Experts of a small language model: 16 experts in each of 13 layers, 864 squared ReLU neurons an expert.
Below are experts of layer 2 (counted from 0) of a mixture-of-experts language model. Rows are named up (a neuron's input weights, with its number) and show model dimensions 480-519. Each number is 50 + 15 x the weight over its row's rms, rounded and kept within 0 to 99.
Before each expert's rows: a language model's description of what the expert responds to. This comes from a sample of Wikipedia text that the model never trained on.

# expert 12
It responds to: Nouns, verbs and punctuation in historical narratives about kings, armies and families, such as army, Governor, Bishop, brother, defeated, his.
up0:44 68 59 68 43 64 35 36 38 39 41 37 29 64 79 44 36 52 21 45 43 65 36 35 37 30 43 51 49 46 56 26 70 64 49 49 55 63 45 63
up1:60 66 40 16 19 61 30 56 46 37 60 38 14 36 47 52 46 29 52 57 75 42 54 21 49 73 47 61 55 25 24 58 63 66 21 52 56 54 77 48
up2:37 40 65 50 56 52 46 48 37 33 54 41 58 58 71 62 43 39 28 45 08 44 41 33 73 57 73 51 47 34 66 66 43 41 47 58 66 49 62 62
up3:39 43 33 47 46 53 70 65 33 62 70 37 32 49 31 85 59 42 46 59 43 13 34 62 43 48 42 60 44 75 61 52 63 55 51 57 66 45 34 54
up4:76 67 64 47 24 40 41 64 63 21 68 36 55 30 65 83 43 54 53 67 56 36 63 38 29 71 58 63 47 37 41 70 60 33 48 44 46 47 49 47
up5:57 68 51 72 44 23 28 68 54 52 77 28 60 38 62 70 35 23 52 77 54 69 40 52 70 84 55 63 50 24 58 40 78 49 29 41 55 82 35 26
up6:61 72 71 59 41 79 47 59 35 54 46 49 43 44 31 47 32 30 54 26 54 44 40 65 20 75 66 38 20 43 64 65 41 53 25 53 77 61 50 43
up7:37 63 84 66 29 31 32 29 66 64 50 44 54 46 48 45 59 34 54 34 64 52 52 68 69 70 34 58 73 36 58 49 82 51 60 50 73 24 38 43
up8:25 39 30 47 65 55 54 40 65 50 66 47 43 55 50 68 71 38 59 50 31 83 47 37 40 77 35 64 60 56 54 52 34 56 63 43 42 36 31 39
up9:58 28 62 44 34 37 23 57 55 28 53 55 38 49 55 83 61 32 52 40 45 58 31 39 52 36 58 46 44 65 87 30 64 34 59 54 53 48 37 29
up10:70 66 41 55 49 63 21 44 60 35 79 41 33 56 33 57 50 15 41 52 45 25 39 28 17 76 56 56 37 67 44 38 62 28 54 62 64 74 51 45
up11:37 61 44 54 51 55 39 46 72 58 41 32 72 17 87 50 47 29 40 38 36 17 58 49 59 34 78 65 48 52 58 20 60 44 54 79 41 37 01 40
up12:66 50 67 71 34 49 55 42 41 49 62 22 87 43 44 73 59 63 64 58 41 64 58 42 53 63 35 70 46 45 60 57 61 72 63 53 07 72 54 28
up13:56 64 32 37 41 51 42 56 36 70 52 55 74 67 39 44 43 54 36 69 47 49 26 44 31 63 27 52 52 40 67 25 61 68 62 46 66 43 42 52
up14:48 39 68 55 41 54 63 63 56 19 52 35 45 52 62 55 47 31 68 43 16 55 37 29 24 39 57 21 49 45 64 68 51 28 29 72 41 50 47 25
up15:37 51 36 41 46 35 39 29 42 47 72 21 26 60 60 44 63 13 33 31 53 34 43 52 42 72 68 62 39 53 22 16 51 36 43 38 33 63 52 54
up16:65 52 66 56 23 71 55 59 27 42 69 41 42 63 23 65 53 13 61 50 44 50 62 45 63 60 65 45 33 42 61 43 55 80 20 30 59 81 60 41
up17:30 70 52 45 40 40 44 63 66 61 83 29 39 18 49 57 49 44 68 59 38 53 35 67 72 13 61 37 53 64 50 39 69 65 33 41 47 49 30 25
up18:61 43 40 45 64 63 40 17 29 48 41 25 59 41 63 70 40 46 40 71 48 44 54 75 70 82 62 47 36 40 76 51 60 51 47 42 51 48 47 55

# expert 7
It responds to: Conjunctions, relative words and prepositions in narrative prose, such as that in "At that time", because, how, when, by.
up7:57 69 57 38 51 61 47 48 41 64 49 21 49 22 26 56 40 23 73 55 69 50 69 52 66 58 57 43 42 39 54 69 45 42 61 49 47 52 53 43
up8:68 39 31 49 55 70 56 30 41 64 51 61 58 79 63 67 24 56 82 73 65 47 40 65 27 65 81 42 62 44 35 23 36 39 62 38 57 54 17 59
up9:48 39 63 46 83 39 34 59 79 72 58 20 45 38 66 33 39 22 65 63 33 58 74 59 38 40 63 51 57 40 39 54 41 45 45 73 47 59 58 85
up10:70 76 40 56 54 44 50 31 47 60 67 71 69 73 60 29 64 33 80 34 25 41 48 14 64 51 61 15 14 67 37 46 55 71 40 29 66 65 42 16
up11:94 80 72 38 43 80 49 38 44 49 64 42 30 64 65 76 29 21 44 69 38 73 69 51 39 35 68 66 52 68 47 50 42 32 46 49 45 62 71 32
up12:70 73 33 33 58 65 43 53 18 55 54 63 74 26 53 46 50 22 62 44 52 64 55 50 43 56 48 78 19 51 53 39 69 33 42 39 27 53 65 48
up13:74 62 25 67 48 37 18 29 44 67 63 22 68 44 71 42 47 73 46 18 30 48 44 24 46 64 45 62 82 54 43 42 62 48 29 69 43 25 75 48
up14:94 62 64 44 44 60 41 35 52 66 71 31 58 60 50 51 70 57 35 51 34 29 67 49 47 54 63 64 65 56 31 64 62 47 46 39 42 68 30 19
up15:32 73 41 39 29 36 29 61 51 21 56 48 48 42 10 59 44 58 61 46 31 64 63 20 44 50 25 55 41 34 36 43 43 52 37 12 42 58 69 50
up16:51 64 51 64 59 63 56 51 60 51 70 43 41 90 50 62 74 38 70 46 71 73 84 23 59 44 67 30 33 73 68 19 32 30 57 30 53 56 44 68
up17:77 36 47 45 48 42 36 42 40 67 54 52 36 52 57 60 43 51 53 37 61 39 36 32 59 51 40 48 38 54 48 11 71 31 18 36 51 63 46 26
up18:51 55 20 47 55 28 44 42 43 32 31 35 76 37 37 25 36 42 59 30 42 42 62 68 42 47 29 76 46 52 50 57 85 75 61 32 38 57 18 61
up19:47 46 45 53 74 60 65 25 38 77 57 28 50 56 71 51 53 26 58 21 46 38 40 45 57 52 53 47 41 61 34 43 47 36 00 55 56 54 64 39
up20:82 70 57 48 34 61 54 55 54 52 57 52 49 53 41 93 48 60 51 56 64 43 26 59 34 76 41 45 39 67 33 39 80 66 68 33 30 53 38 45
up21:62 30 39 45 47 49 35 55 40 48 74 58 55 53 19 47 54 31 47 39 38 55 39 45 49 48 38 38 58 19 19 35 71 38 41 41 33 65 19 49
up22:71 76 49 55 72 61 59 18 34 64 65 47 63 35 46 63 59 46 39 36 42 63 52 46 36 58 38 40 61 33 58 42 46 42 53 35 36 38 38 63
up23:76 49 46 43 59 50 25 37 55 59 45 47 44 51 82 49 61 35 17 56 52 59 41 45 25 70 68 74 27 42 42 33 45 36 25 49 39 57 24 53
up24:51 46 37 69 59 47 55 46 90 49 57 56 32 33 69 49 51 67 41 56 59 36 40 39 54 41 42 48 22 53 65 48 43 45 32 47 52 31 51 51
up25:68 55 32 40 63 49 40 17 52 44 59 71 32 42 52 60 47 51 59 42 52 54 34 72 33 64 26 61 42 66 57 51 50 64 62 58 74 57 37 32

# expert 2
It responds to: Topic nouns and copulas in expository prose, headings and taxobox lines, such as classification, Scientific, is, tax, relations, plus table-header pipes.
up0:61 44 58 36 37 49 58 62 76 57 46 57 27 58 80 49 45 34 35 53 58 67 39 55 55 50 64 62 81 64 47 48 33 44 35 08 26 53 54 76
up1:71 92 30 60 55 74 51 67 62 62 63 42 43 47 52 30 85 14 80 61 63 41 48 52 26 61 48 44 27 28 41 61 38 86 50 55 45 39 54 57
up2:78 49 53 39 69 54 38 54 43 24 47 69 53 41 41 47 38 36 58 55 53 40 55 28 44 66 52 41 17 53 79 33 82 48 36 34 50 65 66 30
up3:54 46 30 17 56 61 17 35 52 41 72 33 42 52 50 45 40 16 44 32 67 44 48 51 57 37 52 57 18 71 32 31 71 33 63 63 44 51 53 42
up4:48 58 49 15 52 48 44 67 53 36 84 54 55 40 60 54 68 44 62 57 51 55 51 28 71 49 26 21 45 58 23 54 65 67 60 55 24 70 26 35
up5:47 78 75 71 46 38 59 33 68 25 43 18 83 50 50 60 54 30 36 54 49 61 51 37 41 58 74 59 64 31 35 44 68 66 56 19 63 69 42 44
up6:39 69 63 34 55 38 32 52 93 51 49 58 58 50 48 49 46 24 29 49 39 52 84 41 58 62 40 42 38 54 62 20 23 56 61 46 54 64 32 62
up7:47 34 67 38 40 38 44 54 29 47 76 48 35 50 48 40 15 62 68 47 38 44 62 34 81 55 76 67 36 72 78 35 66 57 44 26 63 62 29 15
up8:58 68 28 30 49 54 31 62 48 37 42 38 61 38 77 34 41 48 33 26 32 29 33 43 60 51 74 40 50 88 54 51 66 70 40 41 43 56 32 37
up9:62 46 62 44 56 48 31 28 69 49 35 60 60 24 19 36 52 34 43 46 69 45 48 45 52 65 68 74 40 46 44 49 39 51 80 65 49 54 25 66
up10:41 59 80 37 41 44 41 38 80 33 38 47 59 44 44 40 56 41 26 50 45 57 60 28 64 81 50 55 59 43 32 42 39 16 63 66 49 51 67 57
up11:60 80 67 34 43 37 54 05 57 34 45 36 56 34 55 67 45 23 48 29 52 41 60 48 34 58 63 41 30 50 57 54 65 57 42 65 39 96 50 48
up12:34 68 52 51 38 42 38 62 69 31 23 61 46 15 45 35 35 54 60 56 34 38 31 41 50 38 53 42 42 46 80 50 78 43 59 79 61 54 41 25
up13:51 68 51 64 57 76 54 29 55 56 64 34 57 58 40 39 49 57 57 54 76 54 61 56 43 82 32 50 35 65 41 24 56 26 64 76 85 53 42 28
up14:56 29 45 40 26 65 61 66 61 50 55 32 53 47 72 74 33 53 62 34 29 72 45 46 39 63 47 61 45 21 54 37 72 69 51 42 54 41 44 42
up15:38 42 62 59 23 57 48 71 78 39 38 45 23 49 64 51 61 57 75 35 76 63 46 47 36 59 78 40 36 44 02 65 50 56 73 42 46 75 49 54
up16:59 49 50 64 45 59 49 35 68 83 41 51 52 43 90 58 77 49 56 32 32 23 55 60 69 55 33 51 70 60 44 29 69 74 34 49 56 59 25 64
up17:62 42 48 28 36 35 58 49 16 46 25 35 52 78 57 18 72 38 34 37 46 41 37 40 64 52 56 58 57 34 42 54 42 43 30 18 51 32 56 45
up18:56 50 38 65 47 28 61 41 49 63 55 49 60 55 33 43 79 54 39 38 65 44 47 62 55 64 59 48 16 67 66 36 75 67 37 57 58 54 41 41

# expert 15
It responds to: Pipes after empty table cells, semicolons closing list items, and some clause connectives in prose, such as or, Besides, especially.
up7:30 40 67 63 43 70 53 29 46 46 52 48 74 54 64 32 55 50 77 72 42 41 64 74 58 46 59 35 30 53 22 35 70 49 53 30 50 64 42 46
up8:39 74 34 18 56 58 49 35 69 53 47 41 69 36 59 48 66 67 56 58 45 34 60 63 64 55 54 54 48 31 55 26 48 36 39 44 49 67 38 47
up9:58 37 15 71 61 45 44 34 67 43 61 41 37 65 54 10 40 48 59 05 45 25 50 54 81 23 55 51 70 76 58 48 74 15 80 56 64 46 47 50
up10:42 62 46 50 50 74 29 44 64 42 74 63 39 28 48 42 48 41 40 42 62 50 37 49 34 61 71 59 26 69 65 42 75 25 48 32 34 35 49 48
up11:80 41 58 64 56 50 30 33 66 63 52 41 46 56 37 45 68 32 63 60 22 57 37 53 51 73 31 51 61 55 56 52 56 44 41 19 51 52 48 47
up12:65 41 19 34 36 61 42 37 60 28 74 43 44 50 34 59 24 46 45 69 55 46 66 32 19 49 71 64 22 48 48 32 53 61 50 38 36 67 54 45
up13:37 77 25 44 70 51 49 69 45 43 44 52 52 20 72 65 26 32 49 37 29 81 62 37 50 48 45 55 32 65 70 63 59 39 57 47 42 55 60 15
up14:73 53 29 28 35 49 19 37 52 38 74 42 44 30 35 75 54 23 67 52 50 61 65 42 35 72 44 45 47 46 32 60 48 15 57 36 40 61 51 57
up15:40 54 62 61 37 67 46 59 69 39 57 41 53 49 46 47 56 52 66 20 28 61 37 39 34 71 13 52 82 53 40 61 44 29 63 47 41 49 59 42
up16:58 40 40 80 45 80 56 19 32 49 50 61 46 51 62 52 38 35 44 65 25 35 62 44 25 49 32 35 33 30 49 64 77 59 29 53 44 56 48 33
up17:65 50 61 52 52 37 70 50 52 33 49 48 59 64 29 27 45 36 35 24 54 47 62 20 52 61 33 47 41 35 69 57 59 29 23 52 60 53 27 79
up18:49 42 58 46 55 79 22 49 51 27 62 20 42 48 49 45 71 44 42 43 40 45 23 44 38 41 25 46 38 58 73 35 58 30 44 34 61 77 40 52
up19:75 68 56 21 40 47 62 24 56 38 32 42 49 69 89 23 48 33 66 65 69 58 47 55 45 47 65 62 54 46 73 52 20 60 32 40 39 62 52 72
up20:49 43 62 43 39 53 35 53 29 29 64 32 51 62 29 39 44 43 38 43 34 22 34 66 63 72 28 69 41 44 45 71 47 60 67 44 50 49 61 37
up21:49 46 26 56 47 55 38 43 50 48 43 43 65 48 68 61 38 55 38 23 70 28 24 25 57 36 47 62 41 17 38 57 52 68 15 55 52 46 39 37
up22:76 68 52 56 66 43 33 30 57 37 63 17 48 52 37 62 58 40 63 46 52 71 82 23 41 58 44 58 51 39 66 54 51 39 23 63 38 67 35 54
up23:54 26 36 58 55 63 45 59 44 21 73 43 27 23 64 58 41 43 62 36 69 57 80 36 54 36 52 41 49 55 46 32 43 18 79 49 47 62 36 61
up24:38 44 45 49 28 60 54 63 82 27 44 49 74 42 79 69 69 35 61 46 46 45 79 31 48 46 64 21 44 22 80 47 58 26 64 55 65 64 67 40
up25:43 34 50 31 18 52 25 52 42 59 53 28 37 43 28 70 51 35 34 46 46 40 72 03 62 60 44 46 40 31 59 56 81 38 66 36 43 83 49 25

# expert 3
It responds to: Final digits of years and numbers, surname tokens and inner name pieces, such as 202'2', Klá'ra', James, Smith, Cyrillic letters.
up7:59 53 50 62 62 52 47 59 62 41 77 35 29 40 39 52 59 29 32 45 42 32 54 48 57 88 41 50 52 39 54 24 58 35 50 39 50 92 60 33
up8:57 64 42 53 41 69 51 57 39 52 64 49 49 46 47 64 33 16 72 43 77 65 42 53 41 67 66 35 55 62 40 49 71 23 46 56 69 88 51 55
up9:49 62 57 42 34 57 49 54 45 50 58 07 55 51 51 44 54 10 48 62 42 53 33 37 51 84 42 64 41 62 45 44 34 11 49 39 46 47 54 50
up10:40 58 41 43 55 80 32 55 63 37 51 29 53 32 56 72 31 54 36 45 62 58 45 44 32 73 61 44 14 36 58 33 78 34 42 36 54 88 42 53
up11:53 80 27 28 64 38 56 49 56 45 38 09 56 53 54 67 47 56 25 47 47 43 59 53 51 81 80 46 59 56 47 40 65 41 60 52 43 74 48 62
up12:50 81 03 72 52 71 29 28 60 74 68 09 52 64 41 62 73 50 47 68 73 80 60 55 26 66 53 46 41 42 50 55 74 46 76 65 62 49 61 35
up13:60 67 54 55 41 40 53 56 46 48 53 53 45 67 24 57 53 41 53 40 54 55 63 47 49 53 51 40 50 41 41 46 38 00 43 54 51 52 53 56
up14:67 51 25 50 47 38 51 39 55 56 43 43 47 60 53 57 60 36 46 73 42 55 48 67 55 56 43 43 34 70 16 45 70 47 35 49 51 54 43 62
up15:43 41 60 35 50 67 18 48 39 33 40 63 69 47 48 35 49 16 57 56 50 69 14 55 37 55 46 57 51 59 71 65 37 39 64 40 32 75 84 61
up16:38 39 53 47 55 36 51 58 53 38 52 14 45 59 31 70 30 60 39 56 56 46 64 34 46 55 61 60 47 33 42 52 53 06 56 56 40 73 34 47
up17:50 88 15 50 41 43 44 28 62 34 64 45 31 42 42 65 63 38 60 43 82 69 35 51 42 44 37 71 43 50 36 54 50 55 49 48 99 39 66 53
up18:68 65 38 25 48 29 62 29 59 41 22 63 23 52 61 62 61 31 47 50 35 47 46 27 61 64 42 47 59 52 61 30 63 56 40 40 37 49 78 56
up19:43 52 24 33 51 40 55 40 32 40 53 59 53 39 38 59 42 55 49 62 55 66 27 37 42 60 48 32 19 55 54 26 69 44 68 63 63 67 55 38
up20:48 50 57 31 37 47 55 12 36 71 59 30 44 60 48 44 41 51 57 53 48 32 44 41 39 58 51 33 47 46 47 27 44 36 39 68 37 63 46 32
up21:45 62 15 65 57 48 09 62 46 53 70 09 65 37 42 23 58 17 58 29 55 63 40 57 60 94 37 77 25 56 45 37 71 44 34 50 56 49 61 35
up22:51 51 57 64 34 58 55 24 56 51 65 08 31 56 27 38 43 73 42 34 57 30 55 32 48 46 69 37 56 36 52 69 48 57 48 37 48 64 45 51
up23:53 36 53 50 59 55 45 32 38 80 79 53 63 52 51 63 55 33 71 48 41 42 42 45 38 58 36 60 41 36 56 40 28 34 51 27 89 55 36 41
up24:74 81 16 55 48 43 62 38 69 37 76 12 62 75 50 56 52 54 50 75 50 48 11 52 56 82 62 81 30 54 58 40 61 33 56 45 69 59 50 66
up25:54 48 35 54 39 77 61 44 66 40 49 55 59 73 41 31 51 09 17 47 66 47 20 49 52 50 62 55 18 53 30 31 57 36 51 36 58 46 45 54

# expert 1
It responds to: Adjectives, suffix pieces and linking prepositions in descriptive biology or medical text, such as -able, -ical, small, heavier, of.
up0:59 45 48 53 48 27 37 52 46 52 48 45 32 21 91 39 39 92 50 48 43 43 12 57 58 69 54 40 48 45 40 33 21 35 56 58 36 47 59 37
up1:50 69 48 42 53 68 31 43 29 56 35 10 41 70 42 25 25 50 55 55 51 21 28 53 42 59 53 38 42 61 49 35 69 60 30 31 42 41 61 38
up2:56 67 49 79 50 20 28 53 34 61 56 44 36 45 78 61 66 31 57 51 69 37 49 36 56 64 42 55 32 37 37 35 47 23 77 65 42 68 59 58
up3:30 64 64 75 42 56 57 37 68 51 59 73 64 52 60 39 49 55 61 54 48 51 51 37 67 58 50 38 59 43 66 56 48 36 30 53 59 63 39 48
up4:57 72 39 64 32 77 24 71 39 60 57 43 40 45 48 29 66 42 86 34 38 12 39 10 67 71 44 58 36 52 51 47 55 49 63 51 88 49 61 61
up5:78 44 30 28 48 46 43 61 39 48 33 67 25 24 37 18 44 46 30 63 69 59 30 30 39 39 59 64 53 37 37 22 77 52 59 56 75 74 39 22
up6:86 45 84 53 40 63 39 54 34 45 56 73 35 46 34 40 55 39 42 48 55 52 41 44 54 73 41 50 70 68 44 55 43 12 37 81 65 60 66 60
up7:50 55 50 61 54 41 43 59 57 32 84 32 61 42 40 25 41 31 44 13 63 54 75 47 43 48 62 16 48 31 65 15 52 57 45 35 44 35 63 58
up8:54 57 51 80 30 45 42 20 87 36 63 47 88 60 49 35 51 31 50 32 54 63 28 40 85 55 19 54 70 62 78 37 46 61 50 35 46 57 46 59
up9:45 51 36 35 53 37 39 45 72 30 39 59 49 41 69 39 48 32 64 56 43 58 80 36 49 35 57 49 75 31 65 69 66 43 38 75 71 35 51 31
up10:49 51 40 52 50 38 21 26 52 45 69 36 61 66 39 30 32 30 34 36 55 61 51 39 28 99 38 38 60 50 16 59 55 69 38 58 76 51 58 58
up11:39 75 18 49 28 81 73 37 56 22 59 52 79 43 56 55 40 33 46 52 57 43 36 53 44 66 58 88 32 58 62 49 57 10 60 61 42 39 18 50
up12:38 41 63 63 40 52 56 44 44 16 46 15 70 52 63 46 30 29 64 30 40 47 74 33 29 63 63 65 52 22 40 57 51 55 32 56 49 56 57 50
up13:79 46 51 49 64 66 20 21 42 61 65 40 23 28 45 61 68 27 49 48 69 51 67 31 89 71 48 45 36 40 42 28 39 46 39 55 63 62 52 30
up14:99 58 80 41 44 48 27 56 17 46 85 45 41 60 54 49 75 20 56 51 56 37 64 54 57 51 69 67 76 51 64 77 65 46 45 41 39 64 83 59
up15:69 48 72 54 27 70 53 66 35 40 40 49 35 45 43 57 64 59 38 52 41 62 57 51 53 56 40 25 64 51 44 70 44 35 57 40 40 60 71 38
up16:57 24 47 69 51 89 53 49 68 69 83 41 27 36 47 49 51 29 68 81 51 66 53 48 56 67 49 52 62 58 22 61 62 57 60 60 39 47 70 56
up17:54 53 46 72 47 23 36 50 43 53 35 36 40 60 80 50 53 58 72 66 38 65 50 50 33 68 44 47 58 67 51 47 70 45 57 21 50 77 38 36
up18:37 37 51 65 42 73 38 54 60 54 70 34 37 69 40 77 62 48 52 32 54 61 60 37 44 70 44 68 57 38 44 34 32 58 69 35 76 36 37 51

# expert 13
It responds to: Pipe separators between cells in wiki tables, mostly after header words or names, such as Position | Team and Previous race | Next.
up7:54 68 64 51 60 35 29 47 53 55 57 46 56 38 45 79 55 28 47 61 48 59 54 50 38 67 40 22 64 67 33 54 60 34 61 44 77 65 43 41
up8:57 52 66 47 35 57 52 46 45 22 61 56 43 51 63 53 64 52 51 39 36 23 64 25 23 62 61 57 36 49 50 43 53 61 46 58 68 91 53 58
up9:55 52 51 72 67 46 64 68 37 24 70 61 74 72 61 51 55 33 44 26 36 56 72 30 35 54 29 65 63 26 63 09 50 62 34 39 52 64 58 49
up10:43 43 33 48 36 42 26 38 39 19 67 36 40 57 53 34 52 28 48 41 34 43 47 48 49 58 64 65 23 47 65 48 40 64 73 45 38 68 64 54
up11:54 55 48 63 36 50 12 29 27 50 55 54 47 22 38 46 39 34 27 43 31 22 48 36 36 82 43 35 44 63 47 28 81 60 44 72 67 42 38 50
up12:55 20 70 30 59 56 50 30 47 39 64 61 69 57 53 53 54 36 48 62 61 44 60 35 54 52 69 61 56 71 42 39 53 40 58 59 35 51 50 44
up13:39 62 41 34 55 58 34 55 14 38 57 10 59 45 41 43 57 56 79 76 35 72 54 48 39 72 47 46 28 48 41 61 59 50 51 48 72 53 49 48
up14:65 54 53 36 68 78 40 64 35 64 67 36 59 28 29 42 35 31 74 48 38 53 26 53 23 59 51 69 34 63 80 46 70 52 49 62 60 35 28 61
up15:44 65 53 60 51 74 60 45 51 48 41 35 31 77 68 58 37 62 29 70 51 62 49 48 31 67 36 55 35 30 40 40 56 42 51 41 26 70 35 54
up16:64 55 36 50 38 52 57 53 39 48 93 25 52 24 41 63 43 40 60 24 64 69 32 66 60 49 50 35 48 56 50 42 53 56 49 60 57 47 47 50
up17:62 49 14 79 79 47 59 24 39 37 66 46 37 35 81 81 52 73 63 33 44 34 23 64 48 61 40 49 42 39 36 51 39 33 72 57 26 72 46 47
up18:62 12 60 31 49 72 53 56 78 55 67 44 33 52 34 62 62 37 72 41 55 49 30 44 75 31 50 58 77 45 58 52 46 24 41 41 65 17 39 54
up19:68 57 49 39 57 62 62 69 40 60 66 48 43 47 61 34 48 54 45 53 20 29 34 56 50 82 77 43 36 35 57 58 22 74 53 80 48 56 49 54
up20:32 55 32 37 55 53 35 49 34 41 58 37 35 48 49 44 68 34 49 52 60 61 74 42 28 58 57 64 63 50 48 23 76 61 66 34 47 75 38 57
up21:58 27 21 38 79 49 40 41 55 64 60 64 60 35 55 09 42 34 20 71 26 40 55 41 62 53 42 50 52 69 30 31 48 48 55 35 41 74 69 52
up22:80 59 43 10 52 50 57 32 48 26 60 52 43 42 20 38 34 47 49 41 41 39 54 45 55 62 35 89 42 74 39 55 35 54 67 64 37 63 82 22
up23:29 43 74 31 46 60 29 48 44 49 54 38 45 64 39 59 27 68 47 52 54 56 35 46 41 38 37 24 58 47 57 39 24 24 87 63 60 51 44 08
up24:34 60 43 86 34 39 47 60 40 38 42 36 57 24 31 54 61 48 63 52 55 17 66 26 43 51 60 02 57 68 61 72 43 56 50 41 54 50 44 39
up25:59 56 70 88 39 62 41 57 57 64 53 52 56 41 60 29 25 37 19 70 59 31 52 38 58 71 29 73 58 55 69 70 36 69 32 49 52 45 63 64

# expert 4
It responds to: Prepositions, articles and punctuation in sports competition prose and tables, such as qualified for, defeating, Men's, ATP, tennis, round.
up0:49 61 44 56 51 49 38 46 30 57 41 38 30 58 41 36 54 52 56 25 46 57 69 56 14 81 42 21 41 76 35 43 68 78 38 51 70 49 88 51
up1:88 35 49 64 67 33 66 37 39 58 53 62 61 37 33 43 51 47 35 62 38 46 18 54 50 70 44 64 68 60 46 77 51 48 21 26 69 56 24 49
up2:78 38 71 66 72 68 41 20 45 48 47 45 60 49 64 45 69 35 56 55 63 27 84 40 52 65 17 41 58 41 57 62 48 45 32 38 42 71 67 36
up3:41 52 42 50 36 67 53 47 39 39 51 42 52 35 33 47 62 38 27 63 45 23 35 52 68 70 41 46 71 54 44 65 63 53 54 53 48 97 47 18
up4:58 37 47 53 62 31 31 29 57 63 95 45 56 61 52 55 48 36 53 29 41 53 33 37 34 80 50 30 41 42 75 55 46 45 53 22 41 43 40 31
up5:37 69 52 28 42 57 32 53 32 33 43 45 52 54 34 21 42 40 76 59 47 17 29 29 22 77 46 46 40 58 30 37 47 66 49 56 71 49 35 55
up6:56 52 50 64 39 53 61 60 55 27 68 61 44 56 61 43 38 35 69 29 50 45 13 76 45 51 55 54 43 78 50 25 59 56 31 34 26 31 42 65
up7:70 67 29 57 67 63 47 34 47 56 80 36 50 59 55 28 72 42 68 61 37 68 39 40 58 52 36 51 22 70 60 46 57 44 53 22 58 41 45 89
up8:65 61 57 33 52 34 62 54 63 08 78 35 51 58 22 52 43 20 46 55 16 35 21 28 52 49 39 39 62 38 56 61 43 32 27 44 33 59 62 58
up9:65 47 49 60 54 46 50 48 71 26 56 73 71 34 45 48 55 34 52 30 38 72 67 23 50 59 36 45 82 75 62 26 49 22 33 61 61 44 40 20
up10:59 71 29 65 24 47 66 56 49 49 36 21 24 46 36 60 49 64 54 58 75 40 43 52 47 72 46 40 18 32 39 46 55 53 35 46 63 61 53 60
up11:33 62 43 80 70 52 32 53 42 44 53 34 52 68 24 83 23 54 49 40 47 34 63 28 59 56 48 47 51 59 46 25 50 79 36 34 63 69 40 49
up12:65 46 31 44 50 78 34 64 72 40 67 41 69 60 50 50 40 60 41 58 33 61 59 57 29 64 75 95 61 44 63 05 62 66 71 69 60 36 61 55
up13:47 71 30 48 62 47 58 37 30 28 51 72 20 32 64 33 63 27 48 65 57 58 44 30 53 58 47 69 65 53 35 31 35 30 71 44 47 40 65 67
up14:72 36 42 63 25 40 53 58 46 37 73 29 41 61 37 41 56 63 60 54 56 48 37 36 25 56 51 51 41 33 72 65 40 32 56 70 71 27 46 38
up15:57 48 32 48 62 60 32 56 43 51 69 44 66 60 58 54 44 51 62 56 43 35 50 26 49 40 42 65 34 19 49 54 27 67 48 66 39 48 33 57
up16:54 47 42 36 59 63 65 44 52 50 43 44 32 68 65 76 29 47 52 52 41 57 46 51 46 64 42 26 50 45 56 59 62 35 81 44 44 36 78 56
up17:52 52 25 57 44 54 28 57 38 70 79 44 83 57 30 69 45 46 70 54 53 77 42 65 44 41 50 85 28 35 56 39 30 46 62 38 24 61 78 19
up18:44 50 65 35 47 60 25 65 44 44 62 68 60 63 51 49 63 53 39 81 59 34 88 38 47 42 68 77 19 47 24 41 26 38 48 28 51 57 53 64